{"n_layer": 9, "d_model": 192, "n_experts": 192, "experts_per_token": 8, "d_expert": 64, "d_shared_expert": 0, "activation": "swiglu", "moe_layers": [0, 1, 2, 3, 4, 5, 6, 7, 8], "router_score": "sigmoid", "normalize_top_k": true, "routed_scale": 1.0, "balance_loss": 0.000184, "balance_bias": true, "init_std_router": 0.00824, "lr_router": 0.000689, "vocab_size": 4157, "norm": "rmsnorm", "norm_eps": 1e-05, "tie_embeddings": false, "optimizer": "muon_variant", "lr": 0.0112, "beta1": 0.95, "grad_clip": 1.0, "batch_tokens": [65536, 131072], "seq_len": 768, "train_tokens": 665500000, "steps": 6982, "dataset": "wikipedia_en"}
Below are experts of layer 3 (counted from 0) of a mixture-of-experts language model. Rows are named gate (a neuron's input weights, with its number), up (a neuron's input weights, with its number) and show model dimensions 48-95. Each number is 128 + 32 x the weight over its row's rms, rounded and kept within 0 to 255.
Before each expert's rows: a language model's description of what the expert responds to. This comes from a sample of Wikipedia text that the model never trained on.

# expert 62
What it handles: Whole nouns and adjectives after the, a or of, such as National, University, court, film, state, public, city.
gate0 [ 73 112 107 110 105 195 161 125 176 142 117 158 142 148  99 119 150 116 105 118 123 138 216  83 174 140 100 145 113  86 138 107 176 114 103 111  40 117 121 135 163 125 169 158 134 177 127 102]
up0 [211 163 175 142 141 172  87  99 111 161  90  55 122  19  97 146  68 140 174 161 139 138  94 186 143 110 110 128 133 124 107 114 140 126 154 144 170 126 111 101 121 121 118 136  79  53 131 107]

# expert 48
What it handles: Single vowel or digit pieces ending words or numbers, like Seventeen, Danube, Vitesse, SR 540, often in tables and coordinates.
gate0 [125 120 119 188 161  97 189 107  90  91  64 132 169  95 110 141  93 141  68 138 148 112  97 116 168 139 148  64 123 180 185 119  71 107 146 135 136 169 108 133 132  67 150 136 200  88  80  97]
up0 [128 121  67  86 133  80 130 129 120 148 141 155 130 169 128 161 130 145 114 143 114 123 144  72 127 131 137 157  29 113  76  85 162 132  72 114 126 112 165 128 118  96 129 170 134 195 143 122]

# expert 53
What it handles: Endings of place names and nouns, especially Oxford, Version, licenses, Randall, often before a bar, comma or parenthesis.
gate0 [125 149  67 105 144 131  63 143 140 153  67 173 178 113 153 169 154 111  86 188  95  55  64 161 174  78 104 146 174 120 136 167 104  95 151 129 135 131 179 127 131 154 109 118 148 176 153  96]
up0 [ 78  83  98 121 148 179  40  68 160 110 109 121 165  78 161 116 178 143 120 187 144 118  66 186 141 124 103 129 154 125 144 125 135  92 124 152  68  95 122 139 200 120 200 135 169  98 161 103]

# expert 58
What it handles: Mid-word pieces of technical words in taxonomy, genealogy and science, e.g. gen-eal-ogy, gen-us, An-tar-ctica, synt-hes-ized.
gate0 [142 108 101 147 163 126 154 137 187 124 143  82 168 134 136 185 152 140 110 138 118 197 148 115 120  98 120  94 135 140 150 121 128 150 163 107 147 137  86  81  62  80  92 217 138 102 140 126]
up0 [165  92 116 147 154 129 121 141 141 101 144 125 149 140 161  98 128 126 145 198 101  98 212 135 131 114  98 163 136 108 117 136 108 190  90 126 133 146 103 108  75 157 111 136 118 115 139 152]

# expert 49
What it handles: Pieces of non-English names and scripts, such as Turkish, South Asian, Japanese, Thai, Greek, after K, Sh, Z, e.g. Sar(id), Jad(av)ji.
gate0 [168  86 161  81 152 112  97 110 151  89 146 137 132 147 137 177 126 132 196  74  82 140 143 195  78 152 120  92 150 138 154 103 156 177 156 123 141  62 126 103 178 177 112 166 122 114 135 134]
up0 [118 111 152 169 150 150 109 170 131 115 150 123  50 129 144 187 122 147 118 134 186 168 160 170  96 144 149 116 103 220 117 155 151 159 149 147 122 121 182 152 157  99 112 104 150  76  98 118]

# expert 44
What it handles: Ending pieces of words such as -cast-ing, -ity, -ence, -est, -ment, -ship, completing a word begun by an earlier token.
gate0 [139  84  74 136 107 148 106  99 164 151 129 145 107 142  84 163  85  54  87 145 100 152  96 129  82 154 131 142 160 160 184 134  63  79 103 117 109 141 125  97 124 123 104 104  76 140 137 148]
up0 [145 133  97 107 104 138 175 102 118 127 144 112 136 107 139 151  56 101 131  85 141 118 104 173 107 165 156 116 125 145 190 153 153 154 129 114 147 140 127 158 113 129 111  98 115 115 101 176]

# expert 14
What it handles: Pipe separators in data tables, semicolons between match scores (2–2; 1–1;), and decimal points in numbers inside tables.
gate0 [103 143 120 115 142 116 133 106 144  93 130 192 157  89 206 175 150  86 185  78 132 156 119 112 113 128 126 135 113 129 127 169 180 101 172 127  99 156  75  92 183  85 176  81 159 104 155 181]
up0 [149 150 143  83 149 173 177 153 126 124 174 166 157  68 120 137 124 130 210  90 131 133  85 151 129 159 140  95 168 109 102 138 147 156 181 126 111 146  74 134 125 113 163 124 162 145 148 155]

# expert 22
What it handles: Wiki markup and biography openings, such as = headings, |---| table rules, born, American, and sentence starts like The, He, was.
gate0 [149 112 199 179 160 150 144 148 148 157  84  84  97 153 140 131 159 103 123  94 143 135 159 127 123 152 110 120 129 145 135 109 118 120 188  71 100 112 135  75 111 151 143 211 126 189 133 114]
up0 [175 122 175 165 172 168 122 171 167 162 150 119 137 150 134 103 132  97 171 114 163 158 171 114 158 154 121 122 109 104 146 136 114 124 164  99 120 109 175 123 103 148 142 182 138 194 108  86]

# expert 33
What it handles: Final letters of acronyms and names plus football position codes and month names, such as PennD-O-T, Did-ie, MF, DF, July.
gate0 [144 182 124 150 154 185 110 176 143 131 124 135 194 139 130 189  72  89 108 133  82 157 134 161 134  94 116 188 135 122 148  83  89  73 163 122  97 123 155 108 121  98 131 143  80 111  98 150]
up0 [109 111 133 162  96 101  94 136 106 145 170 123  64  95 166 127 164 137 121 156 192 129 175 108 156 168 100 114 121 165 158 130 163 138 152 137 115 150 171 129  92 163 160 110 150 111 176  52]

# expert 7
What it handles: Lone capital letters starting names, initials and abbreviations, often after newlines or periods, such as U.S., D.C., W in tables.
gate0 [113 100 118 129 117 128 147 154  73 124 129 132 131  96 126 177 162 137  58 105 134 134 102 171 100 152 137  77 157 142  94  93 162  63 105 190  83 132 104 134 121 112 137 173 129  68 139 114]
up0 [187 105  99 137 126 128 153 113 155 203 144 162 115 138 106 203 139 167 155 203 126 128 129  92 175 157 113 127 115 135 160 152 104 105 109 145 159 104 140 138 127 146 149 127  54 154 153 130]

# expert 26
What it handles: Line breaks, especially right after article titles, short descriptors or section headings (= Title =, ===Round 9===), also before list items.
gate0 [188 138  61  67 121 103 175 139 132 131 175 106 111 143 136 118 115 112 189 121 114 149 126 128 109 139  85 110 142 123 116 114 157 226 119 152 154 177 217 124  97 158 146 109 201 132  95  77]
up0 [147 116 158 167 118 134 100 127  77  91  94  71 162 138 137 116 156 127  56 138 121 146 119 150 133 119 175 159 108  77 142  86 109 112 117 119 105 122  47 101 132 125  51 164  71 120 181 170]

# expert 8
What it handles: Early word pieces and prefixes such as res, ex, pres, appro, and capital letters in acronyms like UCSC, often after U, Pro, Air.
gate0 [140 118 116 109 187 128 138  78 148  95  94 151 189 154 176  87  90 154 101 220 100 103  96 141  63 127  95 151 124 103 138 146 125 156 171  90 132 118  90 179  92  94 155  95 106 147 140  81]
up0 [158 161 168 138 218 127 104  80 143  69 131 149 101 161 142 123  82 144 133 163  59  82 103 146 126 101 135 136 101  86 161  96 114 124 173 151 117 157 110  91 192 110 171 107 172  86 161  79]

# expert 40
What it handles: Articles and possessive determiners beginning noun phrases, mostly the and a, also an, his, its, their, her, this.
gate0 [ 93 136 169 125  78 103 182 173 117 140 139 212  62 115 146 122 153 116 111 125 150 140 103 138 201 125  56 104 147  94 121  74 109 109 159 137 135 162  76 115 123 171 122 125 133 135 164 146]
up0 [165 111 133  96 233 175 110  71 144 139 112  66 145 110 108  95 138 140 122 109 109 105 107 111  96 123 145  93 101 121 118 216 171 111 104 106 119  97 166  92 142  62 145 160 104 125  98 116]

# expert 43
What it handles: Word-final suffixes -s, -ing, -ers, -ed and relative words like who, that, which, such as process(ing), whal(ing), Zøg's.
gate0 [140 143 195 131 142  77  74 109  96 117 102 172 145 142 155 155  86 171 112 151 182 132 154 151  83  99 159 160 153 145 112 110 152 183 200 120  73 132 144 137 146 121 112 116 110 132  89 146]
up0 [ 79 141 141  60 120 133 127 231 105 131 134  83 129  95 128 104 150 121 116 124 128 120 120 154 115 146 124 160  47 139 152 125 116 104  80 133 133 142 127 122 115 195 173 101 144  93 144 122]

# expert 54
What it handles: Capital letters in country codes like DEN, and reporting or past verbs such as received, died, wrote, stated, released.
gate0 [133 178 111 144 126 125  83 139 109 137 164 129 175 152 132  90 189 159 152 147 177  87  94 163 164 135 120 117 110 110 114 108 123 118 126 106 140 104 190 107  98 151 166 118 168 130  70 165]
up0 [170 110 136 130 127 112 153 119 145  91 158 160 229 139 128 153 109 147 195 134  92 131 151 148  95 151 146 104 120  94 130 158 100  68 174 105 155  89 214 118  96 142 124 103 153  88  95 143]

# expert 11
What it handles: Scattered pieces with no clear common thread: j in adjust/adjacent, of in coat of arms, seconds marks and symbols in coordinates, list-heading letters.
gate0 [142 107  75 168 106 110 110 136 142 113 233 134  93 104 141 134 118 165 181 164 151  81 144 160 169 223 106 181 124 156 182  96 121  91  93 100  92  97 130 120 134 129 111 108 167 131 123  57]
up0 [103 114 177 146 157 149  81 137 160 102 198 118 118 122  89 140 100 124 160 105 141 103 148  99 165 181  34 124 142 154 169 127 176 117  76 137 124 138 106 136 142 148  94 134 110 129 152  79]

# expert 28
What it handles: Prepositions such as of, with, during, like, against, using after verbs or nouns, plus -ike in unlike and -like compounds.
gate6 [137 143 158 144 132 124 124 109 110 134 127 147 167  97 113 149 115  85 156 171 131 140 143 112 122 102 166  89 103 142 168  69  98 151 128 112 168  96 129  70 125 150 132 138  91 117  97 103]
up6 [106 117 182 127 121 164 155 153  88 102 109 144 158 153 141 182 160  97 127  76 177  91  93 117 119 114 157 163  84 178 149 131  96  93 114 131  97 147 131 156 121 116  60  96 141 136 139 117]

# expert 32
What it handles: Mid-word pieces like y, ay, om, ise in names and taxonomic words (pol-y-galae, gr-ay, Th-om-as), plus Sy, cy, New.
gate0 [158 127 122 163 198 149 140 101 152 103  79 133 199 156  95 118 180 128 133  87  95 127 135 161 143 124 129 179 120  81  73 154 152 150 115  90 143 149  72 126 139 120 131 145 103  85 142 139]
up0 [119  99 147 125  97 134 139  78 108 158 155 120  80 139 147 124 196 154 141 120 129 128  94 123 126 130 121 128  98 125 140 154 127 107 189 184 146 158 147 157 105 137 125 115 128 170 165 153]

# expert 18
What it handles: Main verbs right after a subject, mostly was, is, are, has, had, often in biography openings like "X was loaned".
gate0 [118 133 122 117 174 124  97 166 154 155 115 162  96 120 119 146 160 146 177 126 246 152 115 114 160 190 130 124 179  67 137 132  81  92 108 145 151 141 189 119 127 174 167  97 102 130 103 120]
up0 [ 90 143 135 117 132 175  80 114 130  85 137 189 110 121 111 120 170 135 123 129 113 102  86  97 128 120 123 159 171  79 135  95 128 129 100 155 129  99 149  70 114 143 106 127 131  99  87  91]

# expert 19
What it handles: Mid-word pieces, especially "ch" after vowels, in names and species or genus names, such as Utre(ch)t, psy(ch)ologist, Bin(om)ial.
gate0 [193  81  79 145 185 131 150  98  93  93 152 144 176 162  70 141 105 101 154 140 164 124  99 249  74 104 152  68 117  98 108  98 149 158 147  76 145 127 110 143 158 111 120 158 125 201 174 157]
up0 [172 110 112 119 126  99  94 119 137  75 180 114 165 234 128 147 116 146 171 142  93 109 106 174  93 164 136  69 117  42 169 103  98 102 130 124 117  90 119 124 130 135 166 160  91 152  96 152]

# expert 60
What it handles: Punctuation joining or opening items: hyphens, en dashes in year ranges, opening quotes and parentheses, apostrophes, plus le in noble.
gate0 [133 148 168 168 136 185 164 142 129  73  70 105 146 167  81 120 176 111  82  37 116 121 193 142 137  87 202 119 146 110  96 114 106  84 140  93 157 141 126 101 154 126 171 121 125 137 181 184]
up0 [130  85 100 143 154 121  81 157 148 202 103 118 109 119 145 154 152  84 157  81 142 189 124 124 148  60 115 123 116 111  61 180 122 109 148 147 153 123 111 189 191  70 112  73 134 103  93  97]

# expert 34
What it handles: Adjective endings and whole adjectives such as -ian, -ial, -ical, -ual, local, political, international, military, plus noun endings like -ist, -er.
gate0 [136  85 143 100 186 142 187 171 175 156 132 170 157 108 108 180 120 127 158 142 102  98 177 100 133 108  95 124 217  76 136 122  89 120 136  88  74 136 164 118 121 139 131 124  91  80 156 104]
up0 [149 110 109 129  86 106  64  84  68 123 172 107 115  53 204 103 135 116  77 142 173 150 146 140 134 151 128 146  78 109 133 157 157 202 134 190 211 129 125 132 112 123 116 145 183 134 122 153]

# expert 10
What it handles: Closing parentheses, brackets and quotes ending list items, plus head nouns ending names or titles, like Records, line, Championship, music.
gate0 [ 78 151  80 186 120 116 108 169 132 109 149 125  84 116 209 159 116 140 205 150 123 181 113 114 124 143 159 162 197 130 142 152  48 122 137 149 127 106 164 189 116  76 123 111  85 101 141 124]
up0 [150 139 161  97 134 161 144 159 120  95  92 128  81 137 116 171  98  86 103 106  39  52 140 111  91 142 123  84 117 108 150 130 141 144 162 157 200  89 107 146 139  80 140 162 125 117 145  94]

# expert 6
What it handles: Number and order words after the or a, such as first, two, second, former, final, debut, often before of or round.
gate0 [139 121  78 144 163 127 153  96 168  94 110 131 131 146  56 145 132  56 135 100  88 155 115 129 100 155 105 164  96 114  51  89 168 188 152 130 175 170 167 123  93 120  88  64 187 140  84 165]
up0 [115 145 130 118 107 100 140 119 135  96 127 118 137 154 131 154 129  72 171 104  64 117  64  83  82 142 104 163 118  99 100  83 134 165 139 109 125 130 193 107  81 112 133 123 129 181 109 174]

# expert 25
What it handles: Periods, commas, dashes and ordinal suffixes in dates, scores and measurements, plus word middles after an initial l, such as l(ik)ely, L(angu)ages.
gate0 [159 136 149 131 140  85 128 113  98 145 143 129 163 116  67 131 140 108  90 114 195 104 137 121 150 119 157 100  89  80 163 133 149 125 124 116 123 130 104 161 133 130 145 213 166 150 192 147]
up0 [105 104 118 186 157 157 140 171 134 150 124 108 157 120 120 123 168 128  87  87 170 108  55 166 151 133  77 123 115 170 188 102 176 135 165  78 155  75 139 116 127 172 149 187 160 129 130  87]

# expert 41
What it handles: Word or name pieces right after initial capitals like A, Sh, B, St, such as Aire, Aura, Aaron, Aditya, Bronze.
gate0 [118 164 117 134 213 166 113 123 224 170 150 117 142 130 126 152 122  42 144 141 141 104  99 130 149 133 174 111 153 123 120 102  72 130 132 101 115 160  66 151  92 127 139 167 138 147 150 180]
up0 [145 122 114 149 158 136  85 129 103  81 143 139 124 152  90 174 119 127 170  91  76 130 101 136 155 110 119 199  89 135 156 112 122 103 146 143 137  30 115 192 174 116 116 107 106  56 146 151]

# expert 47
What it handles: Word endings after g-sounds and filler words like with, are, where, those, such as beside, morale, despite, distance.
gate0 [ 93 156 182 143 185  88 100  91 220 125 173 169 144 144 136 158 155 103  69 109 116 151 107 113  94 143 156 149 163 152 120  67 122 119 137 144 166 116 126  92 129  70 137 152 155 120 128 104]
up0 [173  57  90 107  63 177 166 182  80 104  74 135  78 117  98 130  96 132 130 135 145 100 141 183 124 102 114 126  90 129 114 119 108 169 103 101  94 154  83 140  57 144  99 115 100 121  89 105]

# expert 63
What it handles: Middle pieces of long words and organization names in lists and tables, such as Phal-an-x, Carri-er, gr-ant, Universal-ist.
gate0 [154 155 162  72 172 183 125 163 158 123 129 120  84 147 163 116 123 108 108 165 135 119 142 176  84 164 159 165 159  49 156 147 127 136 109  90 135 141  98  63 124 158 142 138 135  49 181 129]
up0 [168 132 167  85 100 158 177 169 121 132 171 136 101 114 168 174 119 125  77 161  93  53 141 123 172 111 141 171 145 135 201 111  71 110 103 109  73 115 186 117 133 142 142 166 116  98 146 138]

# expert 29
What it handles: Last pieces of personal names and common first names in cast lists and biographies, such as Elliot, Hollis, Clark, George, Robert.
gate0 [ 99 175  98  98 118 127 110  82 154 247 175 115 169 163  61 122 143 182 135 169  98 124 201 141 104 134  81  88 129 117 143 120 180 157 104  78 124 139 103  85 141 117 151 141 111 129 146 136]
up0 [120 123 112 121 142  75  83  83 172 138  86 130 149  53  79  98 150 166 145 111 110 124 114 144 137  94 147  95 102  94 145 127 214 136 151 135  86 127 122  40 120 159 136 138 150 110 170 125]

# expert 39
What it handles: Single letters or short pieces inside proper names and foreign words, plus scores and signs, such as Herb-ie, Ist-an-bul, Ner-i.
gate0 [183 121 117 156 123 154 121 200 106 149 115 119 127 107 165  82  98  49 126 180 124 143 177 152 117 190 121 132 117 129 174 123 153 123  67 116 143 116 142 114 149 138  85 167 105 127 133 158]
up0 [177  64 156 142 140 164  91  92 131 119 103 107 184 102 127 146 127  37 118 138  93 149  81 133 126 129 175 144 120  75 152  55 118 182  94 130 111  94  75 125  90 105 116 106 141 166 124 131]

# expert 46
What it handles: Quotes, periods, commas, opening parentheses, line breaks and == heading markers, often at line starts or clause ends.
gate0 [ 86  98  14 165 127  65 105  81 140 132  85 103 144 105 146 109 105 151  80  66 157 227 124 145 172  79 152 139 150 128  97 151 180 165 118  86 141 174 107 124 104 101 147 176  73 133 131 146]
up0 [ 78 167  97  97 136 170 136 196 126 113 131  83 117 129  93 107 114  78 165 134  54 117 156 148 123 131 120 178  93 125 197  96 133 139 125 108 126 104 146 164 128 192 106  91 158 117 132 112]

# expert 56
What it handles: Subject pronouns he and she in biographical and sports narrative, plus stray pieces like he-ctares, b-ass, bre-ast-stroke.
gate0 [142 153 154 212 120  83  85 174  79 198  99 139 113 133  78 157 125 162 135 171 144 147 175 184 114 162  77 119 174  93 113 162 126 131 114 111 129 154  61 178 132  77  71 167 173 135 142 172]
up0 [123 124 138 121  85  74 100 121 135 156 167  70 130 138 123 123 143 127 115  36  72 146 128 135 119  86 198 220 144 121 108 151 188  89 118 108  84 134 156  93 130 128 159 205 125 186 123  98]

# expert 57
What it handles: Word pieces with g, ang, ag or ak inside names and foreign words, such as rend-ang, Odion-g, spe-ak-ers, Hung, Portug.
gate0 [172 153 123 109  93  96 108 146 124 158 125 156 105 134 142  95  74 155  35  89 123 104 143 125  54 118 120 109 176 151 173 109 122 122  97 141  81 166 132 145 107 148 127 134 106 154  86 110]
up0 [124 126 140 120 135 100  96 124 170 125  98  87 135 185 127 144 112 140 120 150 136 176  73  79 146 156  38 121 100 145 137 126 128 144 145  86 114  92 117 109 128 178 114 119 129 164 171 185]

# expert 16
What it handles: Second piece of a word right after a one-letter start like n, N, S, f, as in n-avy, N-uc-lear, n-ob-leman, orthern.
gate0 [116 195 137 124 132 158 152 232 183 160 171 134 137 125 114 101 140 117 107 135 124 101  90  79 116 182 105 119 170 148 122  98 198 176  89  99 139 103 124  83 178  87 111 159  86 107  85 124]
up0 [130 203 103  84 197 169 129 180 145 151 146 120 174 112  94 151 137  90 104 125 120 158  84  88 105 164  87 157 184 130 129 144 163 156 104  93 110 105 179  90 132 142 112 140 101 131 117 131]

# expert 36
What it handles: Commas, closing parentheses and and separating clauses, list items or dates, often after digits, e.g. 2019, and 279,819.
gate6 [ 56  58 221 133 136 208 185 149 121 142 106 127 142  79 116 131 136 106 160 151 143  75 168 183 149  85 109  69 130 138 120  88 132 156 102 103 164 100 114 115 144 146 138 126 138 120 187 198]
up6 [140  67 182 126 123 154 112 135 150 131 112  77  70  90 158 108 123  74 139 131 121 124 145 141 117 141 145 115 130 146 129 151 109 168  91  99 157  58 107 152 134 140 178 108 104 143  29 198]

# expert 4
What it handles: Mid-word pieces of non-English proper names and other words, often ending in s or z, e.g. Hidet-os-hi, Sal-az-ar, Ouaou-z-git.
gate0 [182 115 145 125 132  99  54 109 145 130  96 148 137 119 111 127 126 121 172 117 145 124 136  78 176 140 185 175 129 138 153 166  98 130 177 151 152 124 192 148 154 197 101 150 102  73 120 128]
up0 [ 88  87  88 106 122  87 132  60 148 172 121 110  84 149 129 139  97 174  76 166 165 128 127 130  87 129 121 163 213 143 103 132 175  97 119  86  99 127  72 104 113  94 126 117 174 131 149 122]

# expert 35
What it handles: Past-tense and participle endings and whole participles in narrative prose, such as unearned, combined, founded, used, known, released.
gate0 [ 64 162 120 107 157 135 149 136 110 141 150 155  85 153 175 102 139  79 149 158  60 112 126 151  50 146 158 155 112  82 159  98  64 142 114 135 136 216 128 117 102 112 158 167  93 102 227 169]
up0 [ 66 144 103 125 123 118 123 133 106  89 127  74 126 156 135 143 116  99 145 144  90 147 103 132  60 135  58 155 146  93 117 121 105 122 144 127 190 154 155 105 154  92 127 121  82  65 179 175]

# expert 23
What it handles: Verbs and prepositions after a subject in election and sports-season prose, such as elected, appointed, for, as, by, finish.
gate0 [ 76 106 160  69 167  94  99  98 200 121 118 126 172 110 154 151 183  96 164 126 106 150 145 124  63 152 166  96 147 179 204 156 157 131 128 116  91  92 102 118 132 138 152 127 113 135 135 124]
up0 [156 141 110 116 206 143 119 103 180 113 111 106 119 100 178 131  75  94 162 123 133 119 119 156 134 161 138 197 123 127 127 182 120  81 156 122 112  84 102 147  70 114 125  96 164 108 129 157]

# expert 0
What it handles: Word-internal and final pieces like -ed, -ly, -eign, -tr, plus known, also, further, repl in general prose.
gate0 [117  82 130 136 120  92 103 176 157 108  84 175 112 164 124 126 164  71 119  92 140 146 215  86 163 191 184 132 177  91 128  55 117 180 184  99 135 126 159 136 113 130 161 117  73  78 142 101]
up0 [ 90 129 185 148 152 164 106 135 116 131 166 112 135 125 181  98 159 136  64  41 198 132 103 103 122 102 206 146 126  73 163 136 113 163 126 138 103 110 150 133 105 167 167 147 104 179 102 138]

# expert 59
What it handles: Stems and pieces of learned or technical words and percent signs, such as Dynasty, Italy, doubt, Security, chemist, %.
gate0 [103  50 122 171 109 168 138  97  98 173  90  92 105 113 158 120 109 144 133  58 151 175  93 136 159  95 169 146 123 142  91 197 165  99 100 118  93 169 154 140 133 100  98 106 184 144 151 135]
up0 [144  99  78 143 125 180  81 101 108 191 126 102 115 164 195 126 119 128  86 112 131 182 119 114  84 124 171 144 111 161 122 209 137  97 130 106  36 133 134 127 115  75  91  81 162 173 126 143]